Weights of a small mixture-of-experts language model, trained from scratch on English Wikipedia: 1 pick a token.
Below are experts of layer 4 (counted from 0) of a mixture-of-experts language model. Rows are named router (the router's row for the expert), gate (a neuron's input weights, with its number), up (a neuron's input weights, with its number), down (a neuron's output weights, with its number) and show model dimensions 0-159. Each number is 128 + 24 x the weight over its row's rms, rounded and kept within 0 to 255. Numbers have three digits each.
After each expert's rows: "comes before" lists some tokens at least twice as common just after its tokens as in all text; "comes after" lists some tokens at least twice as common just before its tokens as in all text. This comes from a sample of Wikipedia text that the model never trained on. Tokens count by the router's weight.

# expert 4
router:108173120135118098144173167113129083146098138079115118107101139090116121152127090084101094134145114158138157123138164140126121136149132098112088147094097179104146158077124168136155119115095133116142164132109117128150109183129137110124151160153153136109113146155139161118141094128137090118110121111118125114119146144102132104179143091112120127111098115104075140127100189141127082131150115136152133113140092136119097092155122167116107131101144131072118126130137144137142171119133132
gate5:160100105086095139149137155106165081148134095106121156121130145084112138135137145128122111160092122113125130111147091126126152162106123137104121144130150160144136120156126156114142135108185123115129146112134114138109156119099132139115134092151127170131188101122122135111125120122090130139151126105140126144130151184119105138134158159115130160166112126138106088174126063138121128122137116148140118121140119132139128081141093080119225107172092124090149154136123109088086123130108126
up5:096137140121112117171120113149076119128089157122137138137126108163131136106133118115094091156106113110157105159140116156120148115108105153148137117140152181163086119113100101159112147109126141132172100143131191124159163170097126094122133104095114107115085096108129079118145161109094109138112148179125140118066137126113085114110161110123128111101102150145133124130071121128132154150100094127112113114136125122123100112137116169101125173140099149085140111125128131140125101105175126
down5:178110082111150080101119123123099136118102073128131101133122114186134130125130159117165123159143111063150101134132116122124154118153121160114090103132128112137110146137119139110156099080093138134093094153121134075158141121133148097168131116120119165114132132162101108132074157138183143134099138130113173132135117136135128124129117127145144149123096115112103135127118149132130149159088114162097124096137073095155143147140115132087097075083136127112131122158091111126166135114127137
gate6:171134114148118139128161095137127117104090128129110109146108143137125117138155120138155149159153125129118138140124122122177158153120188137129089144107109114144159106081102137095148124118084115102128156129080103116132111157137128120175131061110113067155148173100120168117099100137123129098108149131138171139131174127145112125169162143145091154137087119159107151120123171105128116138135086157166142134143119103152133130100143124127099176079114116092137120126152101110124153101118141
up6:104147084157125145133170154134125131127106130143113126157119124108133142125083156125104117156119143065135135134121138121118128124078167130112149115072150099157117139134115159098148136136159102157160113076106119140153147164135142146093144192122153113117082177093150162118058149107117136147122137128132123151120123094145128143115103106122131147117112154144147109111139101101154103055147111161126136126132135131157108100140123130141110114141153116160092099138118140090106128091088082
down6:144111133106118124110125125139085064121118089089152152157173140119147158166123120093137130107116123136124127118088154152182127105138072115140128134131112114108101141101121100118104177148156095081118129150144142133090135085098128137092123114107136126081120102147074162100096159084110121088163155168119156124183163098130128097115129141112123122083120174132088139129095153149120134152151138129116128136100125136143148117127150116136118118149158167116104102145145106125131112151136150
gate7:135123140160103146159113118169103078113133127099093106121097094105123100122118136130124160117134122106142126142110129134131149099162119131132193129137154138112140133120109122147126137129075096130165107165125105128143101141094157168092097119129112171136149130090108134114140079175157183118142088133124126119135127143116168094134090126133110139164113101138115153100086129122132177181128096141160140089089120148149147137122130191161121150105096085143151115124118117167127136164122129
up7:171119109109146131134099160153128130092082125107112135102142119111167140150115125158148144112118097134107146141174129152149153045089101158120114146132157101130135106133132105139106163133078136107174144113110125110151140150157135110126115168143178147147089104110124166161085103146099133185134134108097135124084145136084142112112118124114128159147110120150102128092103128149132113100140138164160154135072136122153118104115123160126130135116142119128130144141153154107105147156180164
down7:155109061110127105140152137096148129095115100126106176102097125164140118135157123105130123124124177155115115120132111080119128107150113124117139127098167110169114116118117143134124158133110117168134118132107163193129117126100118110126145148149138124099182134146192102108113074130100091116155118147154160136118159114142122101125085123139102095164109113132106107166115118172104149132127140127139150124132133094107073158095087132093121136121155094153098152137121155125107107140157097
gate8:135127087125085134152124093138135104110124156113126173134162130125157114161091101108139142163163111148131106142129147126148111148073108125108137098162141115143129148103126138091144073146141094149100115142106136129160119135139149116123149131165115160090136153135105116080122116082123067152112107110132157152124069195121061110120115107096118108114125091117110126132157166111112156133137118155141116126131121119170093156095091169121119113132108148142108131107097131097111157110147136
up8:094106100113152089125087138124102139126112111126092161132125147143141149118118097099057145135080111126165149131109169160131140153136146097108137177102138100110104141132125112128058151106122093136143127160175093140126178140137110123089123098100115174156118160123144105125101095120142124132160116173131137130119127140135152140111123132135115145112120106132108133150112137218125137127126122097189097112143131124152129125131111154116130085110176143111159109160124123110147141138139099
down8:145134144131122111110137122119132122133080057191125177135121150107165127121105148108160112131173094110097138156102124112120141175158131170132134130162140124136123115159090158113133126179141122115133150132125120160104140111154170138082111126110169126108141078152163135143151105118115111112156149143122130126111121146087111164082127104138144143121091141091113165090137142100145135154108135175165111120156143143153096070133150130111173141093134112113126104105147118147125124138162136
comes before: " to", " the", " a", " in", " by", " that"
comes after: ",", " to", " was", " he", ".", " that"

# expert 12
router:101136123138113121138153121087154124172101104140096084120113112093127126157156096097123131127146126137166131127115135098137096141091114122112107130108126164137171152091130161132156096100134129114154114101109120135135165149135119144089114148124105159103139145136121126157116145139132099106118098152104110136161136172105105100159164108102140083100125130105121176133139119088111118148150093159103130127162072139135153124124116167113145080131140164146085192112142141187189121150117125
gate39:143073118130121136135102125152150168116112121094114129108125111129139138147154137134178144135139097161108118103116120111133123155113155114185139133103172157128094125140163115127122097131070146128102185113129116127142141091162101132122126189137127125143112129100123119142137147152147102122120133126161127132119113145086128110139128111103112097146214101171127128123142125090096187134118123120134170154173074167105086134121111183141113143127136123155162107147135115139116167116114116
up39:109130131125117153151118118147108142134162168115118140136145144140149148147134154124135148134151163107112116152159122128136136126158105110124088126135102047142137132161131165157154162130140127131145154098154148162114123122141167175115131138077096149154094122077152119145131128132110115103129078153178112111130094138116098095085164114135116120124178088098089122097168159115135140096124109161165143122128179112100153112101111107120141128133126125126118125087107078117131067128111151
down39:158098127160150149171190167115111151085153094119150143131129141131081124151131152147144172139148140159143130097150108115183084107132099162150075104139146138101117114081150130093146129127147114117119157133152112152131143123124157127141123112096118156142106144129133119075133154126132125154113157137111159157133094127158105104136140113153105110094111090153098079144114148141112104115137105133126091100177105108142120127113148165187088132098129118141147151131108137098142150143125171
gate40:168149139150145149089107109139152095087087119075151146144146117152092121094124130152098104112107121095160088116120147124128095109141122153119126127108115178115096144090116142113126124131120145171126147133135131096136155112114139087110123127136123154103134147165124112156140095136161118125085115148129167076194134164110155152127145132132151149134117130143126088100147109097148144130108136135131117083121114107158136125104172117162127129117155134115150178189168182149140172110120144
up40:168124152127100143143081155150149127100143131110154132134115145127099154103167148163116177116184096099153144137172140126154129141178153105166088113144117133167160108143108096125168137150136124109102118122129112036106094138132135149111104105133120093139145096142117153098150146118100139123108120140172152067105137111156132144142145135138098116129135101162097142115131115149121147104174102160130158114112122138138152100130134150121071140109113133159135132122153130116131122087119158
down40:145076107100135167144151145143081103159125178130139177165090168192089131105128154128129140126135095134123108121148170174145127165161159119161175108145116157153161108131130160142092127128096110136118135123121139150142151105130118123100128098159120100135125079140115119125145105148124115110079128136134119096161128104144152106152156116132133128137124103124073128128132197135151120120118124121127143123137079120094121088125146124086105120112094123122156084163130164106143136119108127
gate41:166149108195118169150127096125124123157115134107127126112133108175136126106069130143153126131124168153140122131175119159144151118097114144106112138082108115174126066137132144144139130130165137143138134132130112136107149110132111160105128119127139101108122113107144157050131129150138126130101145098151145116100173154075105097127150113131139101131162111121110154164114136147127137106175088106151116156121105128112151101111080148163091082138145151121123141145193146119125142145125112
up41:195045130075143153133114127154114109124134103144151105183126130068115168104108101110131137175081130170092157138153173109138129111151101117130128097139190090117152094146093120113157121154137138152076108118122133149142136141103131112142132134128182128111118112114132161154153135132113130117115145126110168139138085124126158081161149134122142145127150157118133143152125122122134120141121142112114133101129112121126167124143133093103106117089155163105111125153135168119117140136116143
down41:100141124126105141113096105096128102117178156124143136101089124170126139150130144119148130111073107158146128130114109119148117141147099122116090125136132154128164109152145109127079127141167157100125083133096161133161126151146106148144135094123132123143120162137138129130135122122078133133123166119139126151108122118147169155124105121192146117124111166127150093138086122098075112127204079158151129091116150127112084135129111137143117154125112158132186152168098087105127085126129132
gate42:170101142118083128177094171142137098118117124149130110104163120073162130163107168164122081117141158130157123143107144119135129139108102117134106153113083115125114134117126120139144159138122123124111089093124118129136146111113103164110126148154147130122114081187119135139108088157114090154143134181120068116148143150114116124140135169124131168087132146117131156121130115113166120110113106128149103106135103129123137122123101144144116174156152122121151062143137134081156165098141171
up42:184137115113147097082117132143103148110137120124113140084099144086118135101107155122104141123140091138090148133110131113103131127150124095146099145083094141157108135137133108145151088157144170095117111168143119079115163124136118132131124109184115126124095114158091126131116122147153117064149155153144142125109123118097154110100127153124088142171147102151161145157125126124157173113142096119083105154164104113075114118142130148142120164102142105111079108136177126144136121113161126
down42:130129109108101097181124154149142175157107133076105112063152133109126089104112116139110124143110114130113152133099146165136125143149157147154112158128111139170102155117140126104163152137097110123125151133157126141088139122131131147083110121143115138121138158157180150150156111125115143134134175103092133126117174110119131101136141153166126137119143149112098072105142161136168055100126117083139155143136136115122129101123148113104082121147151121108141111179113179110102126143137104
comes before: "-", "==", "|", "===", "The", "="
comes after: "\n", " |\n", ".\n\n", ")\n", ".\n", "\n\n"

# expert 5
router:133130139121101117141171130102121052132104086125109077104111092113087106170139124093099145129118099128105161112132118150146145109107134131147100133116121135101135128128127185148148120150141136140162155112085153161136145125143138100112127154135119126098134133138140124130094112136106093098122096119141119117138142143108125126138146105107146107091123046114090143091120144136163109134132069198119184112112100158120106152102134119103139134074112142103091134102128124173127130124114113
gate8:124113105086116097098125127171127118173108135130081093114139120157120152108144121067143107098149077158167110101111142161118146137148102124146104114111147121126131161118114102086132152104138170131123167107107118117143149133132146139128125139071156117103101153113147079112081138141071095141112129075131188122148145143128117088117144116150127137120121137153110168128140129124135165158142091148142169148118128127094138167123151141139119138140090082102110142180109112108120112132139146
up8:148119119089134123129116156114111127129155141160097119144131131132098168111134136116168121134147131140140135108131169136127131120130182114143126141108148113116159132131119127161139145095210160088146144173141074084137135156129153103134087130072142167156161151152137096093112102131108119147144148135127120114125143164085157115132147153136090163150089142132160158173116103119098112108130145150107134124136084109105166190148161108086143087119142136119157137122100114103114153134119131
down8:147143089109155135143126138068162132096096146143119114146115104158159096171157093167156125128120119123131149117088095166131111115148145087146118138100129090122136134093129152103134157143133142136108122161131072139117149124108208150114133111104117143127118137133069097122147157084131131146102094150128116143140104137153122150130124087085100125124155107094161105126151123118099100110101155157105115159098129129151142107139134134133098123164113153098149161095130135065142164109112123
gate9:112169106158127095155148175139167138142071142118092159142138156157125126169131158115153135140129109064152133135093154153118132095141079116137099142119111143148143157155168112171118143117169170113151105138105164108146142100157153067178086121117136149148165148102141107112101117097113136128133118150108139071079133109121119145131150124121106107089137108121147118144114142147144155124109127106107115107107119124101126115121108171127136175128117129143139126091153162130091103144134131
up9:139137127112142163103122143127150110126115089132130156126147106131091133146170154106137119139159133121153104117146117121169088115127119121109097141144100146121092123131134145123172152141145112183117149152137096127151091130110098153156109120105182115108165110133115068081123137153134121116092137075102097092100162177134107131069106170122180111136159102127126121140176099188116105138145114117140127102091125110152119133110136155103122114095125131110120162100122108098129103095113108
down9:141133130122135152172115155111112153161086134135140099128123066084145179110150132121139123131151114136128106153141104125105142154098167167127107123109136111156150101128139129088131133122116129139148128087129077170125136128135107161132106136121095106150090068138105161146171124124111134098167138098137119117126111141090139159126089175169141144079093192119125126141108127137154111128132140152109117145145136164161127175132139130153108184110120146152152149142181103135111151116112100
gate10:140140098150112116120105104139125113088125122159149103119084129065094152094110144102148110124126165107133128092131123117125130143101160140131140170139097142124108180126097091090160121109097140135149129144153138151124113155127117127084105119140118106133129123155093144137082100152131159087103152115107108111120100172099121088134145103152156115108176141117113179102136146126099165124183108117131141131115132147128131154152155129118141119177070109113113104160139147160070147103157104
up10:146164138121151079126107153121136151128127136170157119152106145034125164132114112084137092141132165105146120096106134138118091116137161136118121139148132162163134151163118136143088080144114121110140165070179126126126104129148128130114111105135092143104120165107086110115138115149105154122101127096130115126101173172106107094127131139112113143105152109114144149105162114112102112136124165108181144161160157131108126129135109124142130139163124097112119111166120155152088121088130133
down10:126119105157130108099130118117113127117111136113110105147123156103122187089110167115114101115108147100131115112107139131121140103086128123108114120129143133128118098131138136119131115081137132111161142133117091106111122102110139150134121127147091113128140092148135154138050131166115188095099101109138088129122118202115172100156138127157160118094158154110162173155129140113127144128155109124148095120143138153135120132108116075149142142181100116134144102205159117175110126134129127
gate11:115129122106125118123156134111137111191131098109097103118139132163091141151116104131141122130149130118144119104130103128110112143105067104169147134115133155090136132134117096116107123161145121140166130140106140147136120179130134104141106114123109133136108083175174087119202155139118141104142131174157152155163120135135114139173095140130144143075138118106128171133092146151112151113119140138105157102092158148154143149148197175165104144118100147085135129131125129157150114133130164
up11:122116181106121100144148103164114118145107094132134091104157116169114191128106124101178067132125117129143117098104115123130171119113123113073141094089141109134111109157113146080134130159146124171155116123139091134127117138133145144130121168137077127118151128091152146129116159114104109092121117102151113153150121133076115152150082166137125131151161118156124149110107144130152192118157106142119164101140146127098132105165142119096120138120135121157093135113108120151146134125140182
down11:148140138091121092131153149124134143102128073120131118166131163131146144153158109115162159125125122139163128124114152154102155094124157082118152127128164100144114141148129149151140157100167109147137094122099085123127138083112135143168121135134152135150125139109120110137082124140106145141083142061105128105130145113105141162100126119132178148144171161113106166148118132192124124127100108143125117180105144124088148136135113145065107160132147123145146164106144073117101153127104135
comes before: " ", " —", " +", " \"", "–", " −"
comes after: " ", "0", ")", "1", "2", "3"

# expert 8
router:109111144140105102151103128141121067138093128122133123068102078137109118147179120118080168140150076116127150123119135146147093116124140105132113150139111130132137136095161145129174123124102156119139153083147162159160139118138099101129153118159118116088101150138174122164137126128111108112121113092096144118111141162078113119125122129103194153086142072104135121105133132162143142135132140116139122139170104160157147106112137123164114115123123102147103123157123147113187112086133115
gate16:074141148138133120121093125153130074137129153157133185133126110133173108122183131110120149094120093104119129097135123119126106080081125111108133168154091072135162135122127118119130129137151153076182115145115115121127143120163130059109136094129089108143135131148179113137106094115141125110106122138118140134118103097118172125136104137099179146125133134106169086105092164122136146126101125154113146094135146156164156104137104093114145098122112133129121144128161149108130134137095137
up16:081101129163084109115097124153118121147128155118116087176126125161119150163136171187120085152121108111165142158120152128116181102097126134103104172131123123114112142130128152124161087179182104102115121118146122152088179083160094098134106146123115151096104110132123132151168099124088130121115089105146120139138179075106141109113144122132129107135122142088133119111172130164123151114116139139122106113152129152123155156158122141144145140145135127136150151103146117115113089113133131
down16:113146131138150111115084098136142129128118140117129168112113147143097170101147117103165107134112136117155149110114133133098119112125162152100138111100120132118128167116111145129094109148130084137123111189118138162149129097095140084107139118153130114105130184114189140160103099131120177113168142134101149149172145126098135106166128097109136066141141099129149156128101143159109087148079148133128174109107141126128110103109097116173111166163140172120133107144125157146129140156101103
gate17:122111134182119113137121122106134121182113104133134155122134099136114079104120160120135141104153093141154099138133099179097131121107130079160179120076148132143140099163147138119130138112109152124149162090149128163136165115154125121115099131178131144074138140131146157127119111138121102141104117186131173130157131161099132078157107113149124179192152116104148132150109084146093138149136125152116128129162151158125153119142162136110125134123146128095111127173152117122152119104153124
up17:155099160146079107105135156124139117113147153107130103124089134124151122160117157145114112134135124086145133159154097178159133138124144075157126155110134144099106128121127140052136125178135161101140154135124132144179120144115066092127115101112101118107128142102129138091106132134170153128149143114134137137114104141110114117100147088126095164169115112111071098153135156145159127161135142155149158146106151138172108097136102176119114120152159136155117091117102090132152125138123131
down17:129154126093113125091120113138092138113148130136129136138121141156167122137111190107118144107110092135157135125158130167135110116116103101107191133121123130170112122155114087146124128141156135129145133106132095123174110126104105115126172092162125121124132119155104093177115112147154170136158152120149177148115115148131145180130133169113050106124152143086175116159124068133107126149097141125119111156114142136088105150121183134122128097139125138122132128118163135130110099168152144
gate18:130113063142109112131169103130110125140111127122117144125148171115130152129146150160122142129122111144175138137146133101129121159098110147154134108157136086086151150135138115114138131149109143111146119182143147121094152112108090127128110173077127127110128115146145130116149110155128141112191114103093117124123199119125109130125086135082068148171101119100142160108102132159127118124091144111126141130147117116127076141124126060136108124122109123136118124191156162157086158121123131
up18:117086120125116083102119115129104125150111106132146123083120124103098128109120124132131114107146162146125135120125108151119118164121126134132110109067122083080111092123093112156160128106094113201133117141103086088147090110173093134125105145093137095159104131094149123098167148114115115114084104112139134137106113124126156114140142061122138100160173145136171126126149124139149164128154125139147114110164130142080149133150101161123129177104126115128129123127142118140150159187131121
down18:126108140147123149145121138114159122156144127097135115126129119149094099132112143131163178077131128166151114092109114088136147079118180119146120126118161081141106160128113087149149160134147153121153090138128102116132155088137135125070084114104165103111107134066107145080128122104161121141114107114086094116103133103113152138133110075128151102151113110119121131153164103122163122138115089098134098181121120145093084121112150124129123125109151127159122141089103125121104151158124116
gate19:121154162138102121158106136145144140095121123123171095116161100113101106132098099132080156146143131162126139107150141155143118135145093113138116118162124118122080096136100113130128101076158108131118144085106138086179119111107129152128143120098118153125112147133144110132149137122106108131129118094125169130119146096137131126151119135140102094122078107086130159095151100113109120199132152096047132134143103153136134149135158132132129148172108141118115130121208125140146171106133154
up19:124129079113131147097159118148133139151089119122099116119128131135132105119120098118132120120114136096129136084126120121127117134118103129141116098117130120173161119118147129124123112123073101067176121114111075135149094099119087124123155104120083124128149088124071125110121140104141103114111121099127143090054134127123110139108124119144139116170103149146093166092111092085087119151153080117157152149118135099104129142112163122085176141124142105114109140097158142156126152120125073
down19:104107136107104114099149118132079143135133135065107142151158119131148113149116115138104157136133134105145162137160143120128146164136165092100146134089135152133142128106136123136178133125119135097133126145154164118131158100136117125131159108175121127137102111088106165133143109161143137079161077145126105116132116164067143119100109132102184136110140155138160140110178105151116126127111118140098165103165160114129179161144123117141153127127141098124091123094155117138140058119100093
comes before: " ", " |", ".", "%", "0", "6"
comes after: " ", ".", "0", "1", "6", "7"

# expert 2
router:115105162146063133156186136114109116136143103109100117070109098114114128130151103104117131101124095157108168123127126140148128138109142147100130139134094152120134121075131149133126122079110125127131155122125131147141148156123089141122121116173113126151103115129169139141112078145127096096132086112131128121130161135125099123109172126138108125094127089123102135106136156127110074133155069172131153148128133109133147072120119131157143111057140144113125176118107124138188136164109129
gate44:130096097104097116113116121145145104146125104123114143125138132149142159158139071120134138113114072138143143148114115170146130159090180138149130129133102116139151112114174146138132102149092145144151128096170114156123154106132109111163130122167076147104150174143154134140115137162111113091102126159142160154125120148116119098122133121143174064178149176133072155098147129137119178142120092137131170097107195138134115131114113132111113147116137115145139150121124098086124127130138118
up44:147145131148121138135116152109153133142127158141112114121134118158080116083138159134116114121137129123122172124113146125131118154095139124194137118135145131119114105137125135149154171142099116131133131124154125100197095083135146145154139145136148091141081128117104120144142106137078141184108094134084110097104122121148069064092115093106139158137071144137169138116125129187141131137117126128148162119135127142080117139140182105158117085106111163142138147165134119141121140124139125
down44:128112130128102120153134085112105134121137123152159112132116117161126131146140128121150114114126135093097058108115119155103116114165168129096130134126127150098129115128100103134123135100186138147088125102104176155085099113157089110136135139150130085152146128135096153151134141145168091140101190106123133127083140126105166168092140187139124097154167148118144146112106146111143128130150080151173085140169111086110132141145150118142138147099164132117087135162123116120139127113107133
gate45:117111159130099154130131139135116097128128091136184128171076100106075122131146135160133149148136100109123119092123134162095118170101140163141132143151137117116090126140112167131126092169201120132120158139130119095115122162129125100154148095087186142082091121121138154145097114139093132126129127136132147115114104126058139117115144104146098127124114126156157136137151173147144117095087103129116147113173100166141153124122142102147130109150115072104143130131116122144132137121101153
up45:074105159115133173164122121164145141124103143113132120134128123133105076133091148116101150135117162127134118152123130125153172109116126147119129087095125112108139094112099153100149099109109098067131151122132122111125112128150137087125165146127140118112138116134129114154135156066103154150109072143148163170130116137140149135121101112094145096112098103104127113139154118151146127123163139135134125123134121134135106168161124132096152218108122110129142162113140072121101194118154138
down45:147100122136135144159132124107172102152134169129140153134142129109096144146110116101116125129129141110139052102106142089128109130155156174119120150125136122129101078157076116139130123158148172123105132142140106129127131146124107116155100154162108139122132102137096117151109156155148128151084150122132146132112132147104121107118155100133151164145115119107130075151131143141136148115134155130130136177142108136095081125107150120169131134072142106121156117126145097075074180156140055
gate46:142149127134168143115101121140116135126132131141141076152107133118150160110153143138093162149165112166084104156187130151184115150103104113169106153127133139120133135108138150153134130104177126095119147101116118125123128137143060139129107117120147135150116107097136148141112130103155132123162158127168134122155135163128129154099138140121096118180123100126125088100110102126130124153130163148079132140123102192137133125060138128145109108109160137119150179137106138106123154175161094
up46:151145123177137165162136159146135133177145154122104100174114100131175124133170133160164167115159093096090164140132149168160125128109176146157130136141145127139137070127102119099105107158134130133145141126107149124161163142118126064079113145133119158114108109087139121139174146122071140155119132115155162110142167166085122157135123116094086112143105110118170115102116124167125116144122162133160131146101136160143107120107130127119136152140118128134130125136128130092132135150101131
down46:155158139152082163105121144117173097122138175111119130150121083130143128117157108120130092147094131156114124104143120109128130109132152149115127170137099129100150087092113111146108103086176103102128130123132141127100139125100160096104154102147123059113151114185112146098124122079129147106153119114095093133115162152111121127125125135154131126149141133117115145092130159096102140134102119099116103120125123128121125147075115110164115131098110086073127146129104103113060091111091123
gate47:139131163159132177157087134096168080115129148132121086149120139145111178094164113098136156100128128116148124140089134096148154087083171142137145122138092137127148136098128136125142116129159100087119132100134119137185187130102127105093139153112119094102155159135098130110132106119120161139154140167100090073151129143169111116111120149157089113119098080110115131096151145113087124140151133140141138159120127103110155108135130137121108111101159162158135117141122140131137134142134080
up47:119127168075126128082140157098129129088137136137131130107184117138138128133149129113163149139074145121134131134130113148147169151134143166100101125076113155096141149182164117140160126157144122153130120079152126103149160114081071102160098087107133115115128150120162142107106104128115143154155105141092162101137131124135154111115161153147118115149112153099121134105126159115133143109140150131160110188126136127126106166139136151110140145067155131100113107164084145133109135127122156
down47:154115101151123096110108134149161137180115111125160139135150131134103114130121133093110098101141092135138104114131118110092080087096122117148149082114139114120168109112116087132117083152159090139148105144116132159103135126119103127115149083142091135177116129104146166117093160118166139152125106138122152068132139139141103120087139143125060098154091141105124138062134093094117129158111114121124140129159136102130101110146126103123175112161135145152127112088112150117100135129117093
comes before: "201", "1", "200", "202", "2", "0"
comes after: " |", "|", ";", ":", " in", " October"

# expert 0
router:103146129150078123159137132092110104132114110136102071109073139100114125153148162077149136125107090155100139046118120156146113110096133091114115118141114143120123158110164120126117091081104146114162137111099150154129164161134137102119115134146113146121109134137143110145084127140101122107120108119143145140125144152115134144116121139147125125066156076064105172100126141130133138156147097117130160144139093175166140130134111121114147121134140157114095134138133140161134117102125076
gate5:164109137102104114147104146136116135122174068160122101137147132139118122132160154122145149099115066156116138113096108119136137100145138095148133146150126133110147121148173123109104127076149169079127132185090140082164155143130129103141075114126094129143138136113152109118150150178102151143111141110138129122128121095081162152129107138178118148149113116178105133138122160083131118151085131156133133118128099147150143122136110097144172089108122145111137125112079090111138112133109113
up5:186144143148127105103092140131134140175129149109135120126146147150096142128115126135115125091070111153112118144150114139131141136133088109155100127081145134171140091168106133115111113127103114092105089101135147110145171137108151142084122104124121081106132093141107154105181108161105140072166095138144164153164102150093130130104158109109123111146155136132112146133152134127182121140169145148152169135157103112131127161084157107110116118139104095125136097113105119093143123164132126
down5:175112181123125136116126124150137136115115127100124155141129163122160128163101146168171095134124119158149163139085097150137067139094131119166091089142142152121109118116178120141059139137173149122101122147084112149136143113123128117117092113109136116146130119164134119149118123141100158136117108100111134092200118128160129109128181106144157140119126090132139091145149126117149130152134162164169114115138131153097130116093124140120102135135167136096090110088139099113110160109139125
gate6:083123116126116129176083144128140136135150151137144134156138133064144130104186188103091143108102144129097146139144117114118185134118128118133103136158110143149130143111076139175122124145116133122142120125127151163128137104140149125106120089110115174125163136128122132115158124100140117127155131113098129110165124144141115135097136140155146139154130122174119143131167127110100163156127117130177167180133079191099124135116156124158118129096119146158126129160122085155076150147109093
up6:153172137146118145153141148128134110114094124113110144139095137119142136130147117132111106104124146120149121144134152139150116167141104159167142117145120153119120115159101110097128145190114164165143139183129145141172140101125129137126125169137132086111161089115121106114129106135151117149153104136125158139118139134164177119089131121128113091107121140177137129129142105159147115153138088185152121151175095130148139173127140152087155156081103089204126119106166080148146124144139136
down6:117110155091138188136116122142159122102129077132124123136110108165142123079135135128175085095134132125138180125182114126130111135154143116135160113105140133109168140105136121111133157157142153085142113126176110097132121084134146121182092114169119148133134109114152147154110129148107133116104079136172108115142148153132121136124128161101145156121146115116124119122151119121104119130095152153148078125114117123090135094082121176151138094105096134134122157125151150119111206113094119
gate7:085158093101074153083134161122145122105125154113127116135169132102100176127161114105118077091126073140135133128155117174099169136127082142136107120134108124117117134107138087121130119114146113141133147094152116105107086137131125138106167116171135163116114118174117095138152153142082091114131168152114130130117117132109149097121130171151121127146121126141140172127176137135136131100131127153120135102114125162161172099108112116178118072120122123125067138151122117122111110136156114
up7:169099104123090110091161108137124125125150120138136133134148094137093154137138173091139142171126116132129119101156129147136149140117081137118135153154130139118101158152180106139100093144118159102134126085069079112181152150120086107162140090180113170143150124126130075152131139112113139085130130151116128126128134119105139106128122114131143163147111142082147125148118094109143137129163151110139132150098122144110165129134140150126128110095132102046111141147109131115119181140146121
down7:161151118079138165125099162144187118134111171158178095099138122155109108162131145108173077105139128135128146141100137139116133160121130142124122133133152102130129104118133114106163118113171151125146081096168131151151132164151129151161175160138088158159126115118183100152138152117118140122139125130105103168128089143099140141122160125131138129132155111099125117160112172124133140140134102159102131131153105153167092128081136112104130154132112132113093122166192140118121097143133107
gate8:141132153145123124105127096130086080107090168167104149147145154160119120099154157121156095131110119135083133111104086156101149110159145141166136119159130096131122121158105164165163088145110132142124120147143132132152166126120156118113107096149141162100154094128117145156128137131141139174127119156140114099143114171073148138110135136140132110152115137131099104123130145162083158181104129106115147134136107125140141092132139132089189155116104162117168192126115157139131144130099102
up8:126107141130124122151102184121085119106143126116139164141171139148107154140105126127107155100124124164173106126131149126097143179079150153130136146131121100130117090135106110142143147131109158085129116126128126146088136082088147105135159088124107137145135119175063156099117167116127115107068115137085143120129150108135121142134166169133170130081139127173133120105128105136137107099114101155163142122123076095138138118152097158114151150109130149129144144155109122162152136091120161
down8:100120157142160131161118114123160143129106122097135093121100143138182147127141160152157110145148139112153126154143135100173143130165114030104082127172140169152113097143104103118090134147153142124131146107113141098143097106123133136103121115130138122105143136142098174121149142143120146161149133114149138114097125146131110117147098149125104148177135110125113129112114141125142079121113116127112090106133119146117114155122066094135064068108140162130107108168168107116142143128134143
comes before: " |", ":", "–", "|", " |\n", " Year"
comes after: " ", "201", "|", " |\n", "200", "202"